config = dict(
    num_hidden_layers=8,
    hidden_size=224,
    n_experts=64,
    hidden_act='gelu',
    moe_layers=[2, 3, 4, 5, 6, 7],
    normalize_top_k=True,
    routed_scale=1.0,
    balance_loss=0.013,
    n_groups=8,
    shared_expert_gate=True,
    vocab_size=32000,
    tie_word_embeddings=False,
    batch_tokens=65536,
    max_steps=6664,
)
Below are experts of layer 4 (counted from 0) of a mixture-of-experts language model. Rows are named router (the router's row for the expert) and show model dimensions 0-223. Each number is 128 + 24 x the weight over its row's rms, rounded and kept within 0 to 255. Numbers have three digits each.
Before each expert's rows: a language model's description of what the expert responds to. This comes from a sample of Wikipedia text that the model never trained on.

# expert 47
Possessives and personal nouns
router:125133151097141112135147088101115137136110123126104135137153145129143084174113133115115157109106151102144165134130130172154108128085111128100180119152157165092135122151115101127151126100172106165074129117127111164111102098146130107116105081144104167141132132103092153069104112117133130119144092140137137142189134164142119104105156127150118150144126094168146135114138155117109113158101077142110137141156113095133151169093180130138147103108092092114106182143106106133139135127136122103144088160133136119128171115116095122146129141118135150133090083120117155155147135132078140127120123140095120127097124145127145103116158147090106157100139191126162103091121143134101172114108

# expert 54
Determiners before nouns
router:115157165112132105137144061087123152133113080146103128139167157152151091160137126112138147095116131095157155151115128091174162087109112145101147130151122176121111117113135110101159141134160103140111141117129133129124111135162135123081112134150069157138139096120124109096105100101163129131142072159148177154157149140139123121080140154144115127135087096118146127151121154113138117178147048111124169156168148107126139126150158123167157079083082087115114151121128090137152121133104137112141118173149122117125153108132102103120139093088115130104099148118098153155145136128110141121125146142120102119094132142130130116132139183094138114136133149148138115112140153112148132128126

# expert 20
Infinitive to, modals
router:117129141114156100161128112135115138146130124148142144121133101094094152174099147094147133106114141116162154108155131085139156125143123121127107114124152170140095102129070122159131157076184126126094161100128117139118110130096140127089119164181070123158141134087144124096111123118108153104124097127185154119137137118113101126073135122124113117148118056142137147130124164093163130123188122122121156131142107109165140119124114177125099093114139122100149108142118121164165118135139120141143113164134129108108126097142103116144163131132098157099129084111164148140114163158115120145150168143065091115162091125148104121151138155119153131120130136162142178135119118153126118106102

# expert 58
Technical word pieces
router:123130153151125130152097068137122180140121083139095137105127142148145119130129103126162138120100138089125104155102113118152140107107100153100126136144165128101101123153148116151149136103174105110125162125149124191162117120113156115091104106186131146127140148115085095127155136117168142152142145135137168093141187161130125131105111099150068142122114127109134125119154177109128150161136118083087125138121112114152129140125126160170159139098107104127135151129106092121122062121106144143115107157129140107146131091136158101160133094110126127112136106097103104153141116132111102120153157167112164140128102164126124132117165117131082119116149100085136170074109166101133121106158

# expert 7
Sports results narration
router:131137136102141137137126121147104135142122064136111116134168138158162138125123125127169182134097136120163145177133115114167137079104079125148169092128163173131094092130103147164133170147141143142124143108126109112067105122126133121097108128167128154149177170144098087108127124130150120143145103146139190146145153160084118140085155112123132140106109079122177139099110175154148159153126137118103117109156095122137165135114105172127136139085120111114107113134122131152142112157093132073100113138137113132123086096142116117134132119125123126156095111127093125158151135139075125164113126124111116102106166165146077110141115145126126128144120150103150146099132139123123160121097

# expert 63
Concrete facility nouns
router:151120162103157101145131076106087143141095091093145122125138108128129137165118098137152131124142150100171131142157096143113159126089100167097168150142145143104106105147135100162127130115142087153104136141133169132099118103135164120090109090122130144150130162144087121144116132138141129116177111110135171115142162182114140100114118131166083135137090149109103162165142173105122143116117116117086122134157094101121131141133135153124146131146160075139090150147113111138119078133082158072119098139115136132096122091131106073174139085115120120136147118101118144148170117125114141104135135146121117118073128160129109092157151139159129175150150151126151117089119135122142135109111

# expert 22
Initials and odd bytes
router:137107141134152112134130139116132154128123133128122089140140172136139110117135108115127137076126150114100123156126090114169091121115130154140146112150147131121118099120130124156114113120112153123122124113126132145160073057056110108132105072121099135127119149112097112190108123109139124126153145144134172145149148118130107127161131101145120138122084123150151123150157125117125107118118072109118139155176130113156156157114159139148098079116115155104106148126115116159165140145148165099128094130130175105128185116168100098173147124080076142099091141121147175165136106121144088139134183144104128149104101128132128132165149108119122109152150134133156138094119154083166160110138

# expert 50
Locative prepositions
router:086137184094147102153139132116150153141098129110134088160112128144115120160074121124140138119131160124151070168132111078117144123150114155128133111147164134108107126130099120122157178108166100161078137097110112139140126111121119127089138133153073135128176184077165136145137150105142132091146121146131160134145146135109116112071131123159108139167102120120116166118118164138177110126174121138126133137145121119136097140083165138152131124086154146120134144136127117122119122159080124149129142140142135111105131116128145100134170129111075153115100124078100138111157120163116101136129148104127112093114129118143091113138109152109098159144132171169144139108141143074158111116086

# expert 39
Verbs after clauses
router:103137152105148103134138098108098153134098131101130124122140120134090106156098105113161140111135153102199161150125128126144178118108141150186123125145149144122084120116102123167156145140130124124087146108113147164114131112117136124095157108153145154206155150105076112111125123116148162112174098144170180134156146156114126060077138163131111131144120099137155144118131148139149131124140115086070121144174073119133123180129143149147136117130145123114094147160115090135117085146121164090158102112113161143104139110108114101141148126107091146126114097129121147135153122144119134104123117125120100112077134163122112108131117108096125145143114166129141135138131129088138120095108

# expert 23
Coordinating conjunctions
router:079151138121136114120124130136123104163130140118115100114165169133089097129150119071129138117091151126157150158140128060125135117088129125103152119110121116127139124151099111139134127144130103143081103103098175167127103123136169089113149143150083127135146125113107127133147129119157150117151117117179144103133133126095107141085177107152108142143128091124111135177182148094120131160152151117155132147127110106159157128115139145130134105102129123105105117114103092131113095119086125112126127185128156094117178131150109129126178118153084165088120115132112138160118087130124138132100130108139110085155159133141122114169193159090128131151161148168151188120115145125154132120146

# expert 21
Surname starts
router:129133123132159131114171109063108155122076105078124103168150159134141138097112069067134151130123151139125134116147129158131128108125127143120107099138134098122104133142091117123152140116148105142117138110135131162120135132097118116160146155134098129153147143144107097130082105116158151139128114142154135118108122153115125113123137129097104159148141079119163171129161123099124117100163085087082132114141084123107159148113173156124127105113126121159131160139105096133161152189137139100132131126127137098119120091171141134179172111126145147118126101137149162143157138135133092186113129119123142103102126145121090135173141135118164176139158192183110134101158141102133146122126

# expert 43
Line breaks
router:135169137094194110156142113116110135148110122134120123111156145152161133120115133130131176126123122123149095156119114111133146121085129178130158102157170156125077084189117131158148134121115146119142193124138134130119100119075135106140077171148078120145151155067102125140128087076141124105142107136151146139122118145094133123115129118142087168145094107114121137139132134130139140157151085093108139133143123105123111118109117139119135087129070132142101133194123127118110111181124128138113097128125183083106128131115127125115118102144128152122069126125112167131117107116127140135131152123112098107091154128126116124162133167129126133145118126138146197107118133123145155090093

# expert 6
Word-initial prefixes, degree words
router:089140147124170115132131130074102157113140122106132133152145123110118143154105135098164121132129124108155139159143127104143154101149111191131118127160128109108122113130112137157141109114147142169101119112119150190136121128140140111085143156155140136134190175115136134095102129111134118134140098187140183128172112122111090101129141097131082117138087119109129120151147180100151135147134128105111125133116077095143156129123116127144127092144090130103116145161146110106144096173083140093078097122132149121108143157127128109122160148089119129108122119118085128147150113161097129167106096160116102107089131153109131153112164194160147109109142142135173114090097127108146148139108

# expert 17
Place-type nouns in names
router:147187137101150096146144086133109166129092131080132114159123146135145135166108110129153154128130120095133143099170121154117171110119141144116162144114136122108121129135119090137135170122115090135098153146089157097115136104127140111106134082115109159143109151149130120111100107103159122092128117159121128123114160140101149124107143112175106158190127112113133152145147142143121086105119119123123120151161119113118117180146138171114110118151159108117111148142111117138114102151103149067151105136116145125107159106159069080150121087101150112107101090119145138100146131161122085155160146140115136089099141148132077091163136103135147170169143161157112122112124153130138115125063

# expert 32
Latin and foreign endings
router:130164141112149149159146088073065147137112121129070137125100143137154100136104146107150147131130126100115149157105126124122138132109092130095132127120148140086117136161101118141139154146114109160137151164113117140106156129130162095089132113114121132109148140105128089077107120116135161132107137166123107148185141157079113107121143148148134180140120111076136154162114131147161112138128091119115132133128086112160139169150121159138149139107130080134108112135063118153150107165126137111142125147104141140142141095145120119149161113100110121118138130099125139086183135175136116174160145160109092095135168165174135101145156131147123113093153112133139124144093133120134127074082

# expert 3
Work and subject nouns
router:120120154101140131143138075128125163103100079122131133158162120134136120135091130111143135115142137118162166156137119099165165122106127173146193115136143152133102120129106126159108131128150118137086150082124146151159122122117115106089111111122124135150130144085091118134143085125129135081161111115132157092168150142114121127112135082088093154099124135135129160172141162085135117145133101092101114119176087097154147143161146138147165096139114091137134113142086138151152146105105174089070122121125135126080174123147113147174135091106136113137153116131097150116127131141111134133115122132104116140065139169143104100166131155088125127149142193108128129124110142127133135110122

# expert 34
Numbers and units
router:085120124103182129115090091125127180164118100103092104124149139142173113115126100098178173139125148105123103155117095138110140100135102171144125145162147127123087083132126097114123159111102110136095154138064134135071134109081134121105119103117157140123163168126118080094098125108121113141115126106168134104126144122096146124135124121140146137128057150109141163128161135104158147156169078137119167147135121123123132145083176142157111101139125127106144142180111111181123138132139144135161124122145124143104109116130110120139129122140103160111096142151103128107134110145086164101149146121097118113105152193135140110144127142135128103134101127147165151131110127159161122126138

# expert 0
Mid-range numbers in text
router:136162123131135118156134111124129155129119088103108101127162143149128107135138120049141115122134137103113158159138101177132181078069125165088090152166125143120136127136111100128157158098121095120109147097099136114104129120087107136094105106142119110170178189109133117109134117130137130143130139126140193130121135146108118122116146097123126145128091121107166122115131120146139108102162106092115135156160141118117118162080179107152134123122142124110092148206108108147107115132111163159163125121111139121136140134088143121163160132103121174113130131122136148101109126158083145112119145151100105141120124148129112117124134162073124133156146149149113098117086144122142190129115

# expert 31
Ordinals, units, stat codes
router:135135162102150129153140138075135168160155061101121091150130175131149128124095118095149138157092137116163140119154137109170091115120114123124148101120147122105083113149123115110138142085135150095131148125102137137128124095099130127167094127170144169176132134111088137097112097141138144122171097144157165089123126126104121063129138144125114123130131099132144101122130130088128131105117074111096160133136127123147135107129122183109093094116153105130134149122136091143141095154139133119141145179131148110093155085146110068146165116130143144172139130151103130148169131124100110108141113160138135111110140159120117115153114182150122115135145172134142167141112110153111151078149

# expert 8
Closing quotes, parentheses
router:127152155111159104147128102080089144144122113140047119182133121156108108092085123136158142121132121111136146117125076141111172101077116115127133121110130161066120110144136131166135138131168109128109149133118097114115106122128156123090112057118137124134129149110084137122114118122158130123134113129149120134116129176093114105083110116147122154151125111126161153159117137108155115170109110114118135180160085097117120146117127143113128125140120096131092144163082109145138126150091147148101104146108128130087142126145124139146104126126116130110092156078137167134148099141152153182150150125092100100123126204169136130153134156128105115137133111144125139151127158187135135131110

# expert 61
Scientific word fragments
router:121116128113117094174151113098138141113087067121140124110134115149149141148105129139140135159083117094163115134104149091152168093122127121130114148167154125127101104151092114155133176144136135108101149144140153174117142156108148095128132120115112145138138128119101122114098110116110144109137116107153150076160154142101120099128143135116107122152104141111144121139119154109161082118131106076116181161166078122103127126120124138195172118144139111147103116161097124120144089135114126100150096134112154148072145112155108122161179106114157117107122137104106116115148125117127088134162132165140107127055093115141144100140149139138149119138143161173145153103087156074123146138110

# expert 55
Nouns after copular verbs
router:099145132143125093155114061124082124140107092117136129158141127155177120143093131108112159103127126105189167131127146114143179119088141114158166092156129166127100148153105130181160124129150122155138137136114138108151124119123106135085123083161111132142111172156077125122112115098159152139131087129171179129148164127123131108102116092142123135135116087119136137122098128123128111131160145101124125148154106094134134137138142127137126117129077119116118138142124133136171077133137138087132155144111149138124161111112100050130113105071121118090154122145111142162141135153102127105140138139097098110092130139171119133145159111111126169175128145154148131103124137119144164075115

# expert 19
Table separators, name titles
router:108193130102140087128157137117154139133110113119093114179147109173139146160119122081154143112098166104134128115120113133143117133096109172118202102125108161114129134126092138125125123133127121152109127073096179147114147099121151126135105150143133154159100169126137120138058113101125166105172084166135142096165182133129115125157137127150119143147127114124104168134133151123165103159129143115097118140149113065165147162091143136124126138109124106099099148149096120142154123121122149089127112138116149128085151087125106093137149113118094141143120127124149159116109126111112101116128124137104118108135145101126146126138164147093105156170159161141146140094102178148124121086128

# expert 37
Sentence-opening subjects
router:119130153121136090178131074122101167125133118127117129179146154121134121172117116121158132108110132129185174135171127114138146102121127111114117114110143164121122129133119090161145130139169099128157121110107128150139118143137108113084101155156085142151158117113080122110101097150161153132143094143139138090171112178101102129104170147136140132165131066122131131188137132113123103106151091139101144137137099117130123172120101158155172088113099120078108123145130085158155122119112131144117094152124161149085151109123130104156143107123122132097091127132115110135139136124096118140119115169106115100100141199157120172124144160138131158136114138141145127100113131114146171087133

# expert 45
Table cell separators
router:111125129109112112157128139116108146124128097142064141150179092136123113109079102082125140102099130100122091140137119128160152076087130143118158127123133185126123161184083090116142151110178120111118196113124143175076129108092125105145129119145135174116180105125130107138147114078165145114156121123138138126130124149112116089149140103128080173136127108117131145132154134092124123173139125106125117147138124110141131107115132156162107125099108109092114129188123092167150136145108145112135119129086135118095149121124113112138131132159114128116073111108120185175149122135116113161125129107114122108172152148116101115115114084118150156124141159132122159104135140105104133141112

# expert 60
Prepositions and section headings
router:113135168121121119151150170087123150141124148083080111181137161151145140174097120130094129129107130120145083106167122105130104130125117113131154125127138155119104138147131078103168165134185142136119142096121117095124123102098119120112124186172110144118155141103137133119157129144172129107143080127114184135127124134117152130063129139107142131139131099133156183107137142118151106129138151075092156148127129092163102113114148137124196134096120153116094133141124131142153127158111142114135118154139131100099158101135115132113148122083096165138137108122120169096126108187077099160153147131121114111101122156146098136140138071093131151136133130141121134095121142103097133118106

# expert 46
Titles of works
router:133138115117124096133169105121123148123093093098099120150132127136150114134104104109134144078133161124168159102165111143118214105098145111106156105126154115128121160155145080139139151127142119122089142111061142146131140104120137104135098128138115164165130184125109152067094090144127139079156113164103178121127158135112126103112121097141138134151118122127179122148114155118155088109114129115115126134152114120137133179117130151107120096147090138115163112134114124159151143133112145127130121148115166112075169106169119122172155104131098150142104114137122128124179135136126089180137122162109091114060135147152111116147129134119127172145134155150114111114123140137126111144106

# expert 56
Line breaks and hyphens
router:121126142123145117136118136140113206144132119133156090151177148149124100121094108125133130106126127144119093112115097120133145102092099129092125119150151130092134110115121133191114120103128110130145106098104109151123083132115141133111116136126120128146153133064117112107122108106131147128140140145194121100151138171108097120127155090146082141146121080090132117166135140103135113124145156101123173156151114130146147147035136127136157098143107078129122156133131084162119125142135133129133148115120160122109132127129112116124171117130134150123078151094092144178147101111112132128146129148106113135072143123154123114186124144096131178164132133118133136126136152078176170152098

# expert 44
Commas
router:121148130104123129129136109118112129142103159087112093185140152149151141146128119122172141121100123164157100153122121087147120076063087176128156103164184175140092115156096109178124133126170100135147139115101148105086128105108169148128129097124121131135147146141090122119129103107145135090127088119126094102134168148095123131080166121132125158116125105122108151167129113116113101135180132147122135164140080105151145189075137108132123137078116149118106129127104117149106099168118142149109112170149132134096149117142120141122127133097099150091119139123133141148139112110095121118123174138115090098155126135136129125147130195098119135124146107131136141118105157102145104132141

# expert 1
Capitalized table headings
router:127186127112152101141168124136135155123124069124100126139147166131147105124096098106119157159095145106152171106157154139157127143084114170122148125105157153137139104144146109162133172147128139156104149159115157125113122137122086116152111148143115141144123157141086133092077123098161135087139078095125193086148121132103117118103141108123120123143130108131134176103121148130142100139122128111118157107148119108127143175121172194122163131096103131076086119180129136134149087122118133098107096155100153122094130080106120117147107108141114122159096108141129131140134119109114118155168116135125103108074152173129100129150121113133122142141135155131134109138106121141141109075106

# expert 27
Mid-word pieces, formal nouns
router:114171119093142118128137109137094167147108065133118142189133115102145096159095139119162103105108120124142162141144141111134153124105121143095139148146124129146104144152125122155127125115169111151104129134139149149125110136115118132096094108139130116151148159128059143116153118095156168137135127099160169141157178127109113100114136101151116141133141156138114112129117160072190093150128131121086131131103124094142161174103122132153160143098114091118132115147113124110159090114076113109150106157058151115100147129122121119115093146144086110098122121092119176129165118162130117103182144132111143113106130136130136095109102117126180128124158108099170125128126144117146147094085

# expert 59
Indian name word pieces
router:129153163118091117154167103121044158136101123141077098131156127107132130172097126138127150142115124137125110137138142086104155117110122138111198132123127122123098138164136116153150139144126111183108137155101100180133134128114148091132123107135103104127141163121117115089132082140102147103134109170123117121160123129111093118135154159156134116155132146087154154160158110131132110128133130077106151127117079119142119156135148183127150143094096107136117129131088142130150150117088169119172097114138118119124134124109136134178144121102132160086118090126125132132163114134130095172169142123115135079122131147144145093102113109125188158136134131133158169114089159129135165117089

# expert 36
Dashes and separators
router:108140146106164138109119152124097145137097120136108090136150167108137114144113120109151140132105157103122148154138082109180137144059103138157141096155155134128111153146080136133159156119154153142102145141112139139110133136136160169123106117124125138099123165128113126090151093135142149112162092154170111121153151133114114134109146132139107111130096033145153159160135141103175110130155123093121111133164099098160125157062157136135135158108115080104116118137103109168116145161125136145178117143123160095128128128133075116142120153102108160139086130137119177107121135143135111138119115135120084121148125141128083135158127122094117126166143168150093132152076144139130114100136

# expert 26
City and proper names
router:121175152108148124115143069107125149128097129087068121146139134141122108122119113119162143112120128091105148126159120144129148124105088147128161110110149144082131109128117086159132147149138139154121146135106119145109108116128153093116102046127124143141115170121104115078094082142170158088126109141144136114106151173109117084136143142184124135151118122116155138157121156124180095181148126130115135153161134091128117166134132157114163127125110112110119155154088114176153088129115154137130098158080144111117123092131112120152144138115117110120106117096127126106136106156120121150142127159108110104086120156146082107145139141164144116132159137174125128169105128166132164104083

# expert 38
Romanised East Asian syllables
router:132137140074129121129175121096118142139143144124083105117104101100129118174081108114156136112110129100152098130152125166099164098131124178162141127182177167113098106139118139110136156126131141116100122134115155178108089082120128116122125121126140138131123136123100108104104065117107109115179122116156115113109133130072089117124115133158107145162129142127115158136117094103159084124107127099104153143130128131150118143134177121164116116136085140121122134142099103139140142162123172115164107136125133140128156097158092149149135174127125150111118101105141097185162135132138126158153112134120128099098104168129114122170181167140128155115119152124159160134107143154156176113088

# expert 18
Table row ends and blanks
router:114134141137123139135125173131105119137080089111105145172188186123142132149087092108133146104107123132121145124128108098144111116124094163121119141145162141132095104102132135139131164142108107110127122119144127143122078114135117123177092111169126137165121122118127093089120116133133120133130153135178139098151135160135086126146129103109119144096101136128171140138156104099162148110143155112126120126142127142161155112074184136141114074096088128129132126170131074193132072150151129105113138178112128114117117109129105103151122129077141140121137116130107146128155121146051113125119138092143122121093162173152141107173139115118123178145136116116126154092096135116133133099139

# expert 24
Sentence-final periods
router:097153146141146102131124133149137125136129146095075126126137179128114135133128100106192179092099142127165131119145091119160125100090131139102151116124129135101107100178112108097155144092189124152079130138111084112116107126146112125132151118135149162146120120097145089101077098097163139122143128135148154090174147163130092083062139143172086159102107111116122151121140119124136113206129141134117147136135116101150100161141134143145134106139105124131101124159110122156141096136145106118088129166105129108112154125137139122180115127126106148098113153109140158117126105120122118149152118127109090106146131129181128111119142117094145128153114139139124099066100154127138142122147

# expert 53
Prepositions after verbs/nouns
router:107151161111128111133153122107115110138130151155127135167129157144130128174124140100138135138094153093193078144156136094142110116101124131092134107160172165135095108102136110094154114106163092127114132111116164151109093116105148152101144139183092133153142160082140136114104121122132167076150083127127168135168157155131114099093131138183120131150138082128117150147121172114169114146145102127136123128159156103150132173071109163152151143068153113133125148128100110136159136142089147129127111112131114105130156139147120139153175128135068148121124089119114167126130098150115116117154118129120062128140155120122093108109142115122140150153132130117116134093120150118130156123123

# expert 2
Semicolons and periods
router:100133148097138143159089121120124153119114113121082131117158161165108102138117101112111177128113162092154092117115123060129125110043117134155134101157164147102130092169127098121121130128113104140168139103142187124116113098125155118154101127184159161157165136134110117116100081141131150109110091134136123107136143141095104137120160135160099144122120069128140131202114107127143095161149122150122142103106111093174134132151123142107125134120103084116133164144123139137155107137100150125153143134103162136105168152127119127146155161136124152105113137080118158136119100132104137111105124130082120102145116140132082109131129134121124127133141161145075169100130145109143136135118

# expert 11
Clause-linking words and verbs
router:127122150071124118159135091146093117137110115125137139122145119121140136154151134103141135135139158104196107159145117115136181083101094151116130109138131188131133099100133119138170114078182097118130128107124165146103110101125127124078120141145125130152156171123057129160121101161115140092142069156123164114167179133098104111080152118142124104141120062143145127164135168118139145138169129140112136136129104116176138129126133156131108124089125091128142149143110089163132119160074149125124099109110164136095140122153137119142148111145108182125112112124127119142125100126136142123130141158123131072105123133139113095145131116114138135133146127116115101123099154068130125113129

# expert 4
Institution name words
router:124159130131127105194135090087135194157120093098129126115120127122124092175087089114148131131132163122112154096137107122143139128075111158094164133127155109101109131129144070145119133116159084171107152121096116184138144121144117120085118141142128154141124139124097122076127084139126144101146128118101132109120184121097099117130138104139134118164126150127137138168165146107154085134117122130140123145151087122114141181141140190137164110141122112102108148146133110152133075125124147134177070145085147120102136097124136114151118137111100124146126100123127154119175112142124072139150131123120086132083149149123133129131150163118121126111117159152162132144127150129143141103104

# expert 10
Hispanic/Romance place names
router:126156107122138147159172135148092151157111121078113119134126139106139120095113116118138128138103123101134091119144144086124150125136122158118131128121099123067111100131117144139103154083144126123132152153128120146076137126101136127089107140173110162135150125138127099092103110141167162131176126151144138102137116142117082111113119079139103132099121133156123139157103115143117054146136102111121107175160075124128131152153142188136182127124073105130092154150138121134107104147148136118172103126135118084123132140159095115163172099072130175129142150152125125141145098173140103181149138140096131067126156149151113115109087145139126121127130144160142142151143150141143136127113

# expert 33
Plural endings
router:114110148117122125137125092108087130144092074133143130173167142119120087159116126134144134116119144134164129146153139145154149122053096143097121122143140159089119116126117136142134128115128114131118130108136139126104126128107164104075103081126119111142118145111088120099129132147108119107143107140172162145141179192149128119119142135149107160125088123145132151124112152124152114123129125151102160150137122140131151147121130136112140123119174079136107131144092090141127119151077129099145123170102153142095150117157103052144141130125101152087153134128148163160165118169142113120173175166107094095103141131157085122140115123160112140135154147164139175101073142134103142086119

# expert 48
Indefinite article in bios
router:074160115125136095145155112133122159109107163111089122129132154151115112114100118140132169100111098131130170184130124089173126113126147132122155112154168146156115149110124129152149172099133112126117160134133137148125135108078152076159102142117098168117187097153107134101130105114122150090105112143123161115153130140120138105108133128149101133138143101139119141155136121103153129159131127064116132158131108109161161133096137141148136112105114092085098141120109130128143093161144102064150111189084137097107115120128110116157164124142126105120075131145106092138116130124130110149145168161102125140099143147141129118091101181094192169097120136111127132118134147098127149120116

# expert 28
Given names
router:131174119126142092128165084083119116137055157104062130131094145157132134128126112079156137116115179112133138120145112099112163135137113128096156102130140148099096144110119101157154163097144095156129155106106124129122127124136140122145123123154141142132098154099091114094109104125156160118136095156109102122147123136107122131135166120122130151156134143111175153122141131131130129131119129148121121142125098123134170152151134188119155122095084085123084133155077128127148140131099126115168092100118121121092139077137138149212144111125113115111139145127127135093168126150138096159154155128119113069108165121176109122155117160118141139154150174148132124101105134109125148106114

# expert 49
Auxiliary and linking verbs
router:136131162110109099164145107117111178113129131102116152115163129144139142101103129132169143135118134119165114177128110084157104090081080145113119117155130148106128136166103105183168125117185133123094145130108147141126097100120148101105117147141139133142174133089145123109132108122115136101119121127189124112098126133112124111104123138160142150163110092101142144138109123106168111092164080123103150128141103132191175119074145152109121134084121148104139158119139085125149101141158149115173138146111135126106142143149094092154140137085101154116124094130127161142136100159141100143155124144120116155099172132134125109170147108156138183154121134131125114152114111086123165104116

# expert 42
Table cell dividers
router:117161129131123090164136151132091141150137136086092115140166101112133118125108111091127131127104156172157154115156097106176109135104124146108152113152119197089133098191138091144125160115146116152131119144098123163106135111109133087162129142127117148156155142139145142111077132112164120093146071109139137124119166183109139142149144111139111145136084101108144151114091131126144101152152123123122113120158145101130095137134130119139160133071087138101102121134140118099145106141084130071133094127088141164127138120128114071136130111130113138124100080095114128134127121151168090163145097147079120115124146133163120143157145154127134155171125099152155158115102126105150146141120

# expert 5
Name-initial word pieces
router:126142148115163115121147091104118118130098124073100112176136147160143109136119123097154144102116132101118123153151113144131156122138111157134132088151140115092115106136111129128112152127122138144113130109080157202074091099112143093153122122107083155127115132120105115107126108107162153095142118167128140061101166143119117103112180132149098134156116138098157133164142145144159110202149146125110128144137145111124135127103141141137178117117110112091135183158118100179164097145113145148138140127125165123115131102154128112176180123128119137121133115101121120146146117143129073122124133120128114116093124117122143106134139150089153127153132152177166122170088140143137181103103

# expert 9
Abstract and person nouns
router:099138133096138141110127055101091127114088095112119148144148118128121076142130137133145156118098146112174189119124095142160195112070105175143143124151155145118107124126138123157144143113127129160116138112141170144119095116131145114101097092138112158166143162146096112122112125112122129101144084138125181136159161166097120128101126133145113115128083129129120158164094188123161156132116103110073159158134098112150118132119149154159148130138146108144139155140087114148152107129083144091150113131102133128077111101115123105172134124088119145137113102128121161140166137131138102125126140118116113117070120141123134129150174121147124118170134184117156118109122137132119129105114

# expert 14
Determiners before time nouns
router:099173152111157123138159102100134178145129091107124147131116139120128106150126136118117126107120146078144141143142131116166146108103113132090189127130117184129116102137142114124143127141159062137101124082124134169120136132119136125110095111160104144150150142098121137112117078133157147107146089146154187158184121166137111126110157153144124141136098089132137123118155114122119100176167091101110125160177098115151126155132148154166139087086108108084080183115134107132139115125131146116141095161120119108130145110144098119120119113126128133135090103136105139167149131148080136139127125158105097093095120141135122119119138175082168120136169153129126132131144132108171167139116

# expert 30
Capitalized name beginnings
router:120137111123123082146161118138128149140114090108141120143123136106138134182101114138141106113154140120126152125143128109140156097121152161112138130165154122092132114117106101145117162089111119151090143129107179165134106135069122142138103161125090151166144146100071162103147100115156124136194136140135146071131165151118102140077165066142086138139130124110110128105134156116135081103148091111110120143128118156108145178121185170153124133162105116081101169124121115131172118138127150121176103142099130144120142091147114128161146125132111142128120117102095151151173121157084092128132135153128132091111112125133136152151129179128134124133113170142117131108124135086147133104130

# expert 62
Table cell separators
router:112150145072166089136141138109112139123076130109106123162155118133101091146093153074146137103131124095154091167131101115162146129084121166138175087136136148124131126184092100129167156135138115135106172110071148130109114106112158093159114104119111162142186125089126130143099095106150146097136122158152129126123124144099108113147160127170101156133112094128144163173110164112135107162134134122099128146157114076151146127114122127138140106101113145100120159129067116160140121152106154133147100119091164108115137118141120105155136122099109123122077114104119149156132106179125118126145130165124109131167129143119098133133143135087157120155108127130126159124119113142125120078125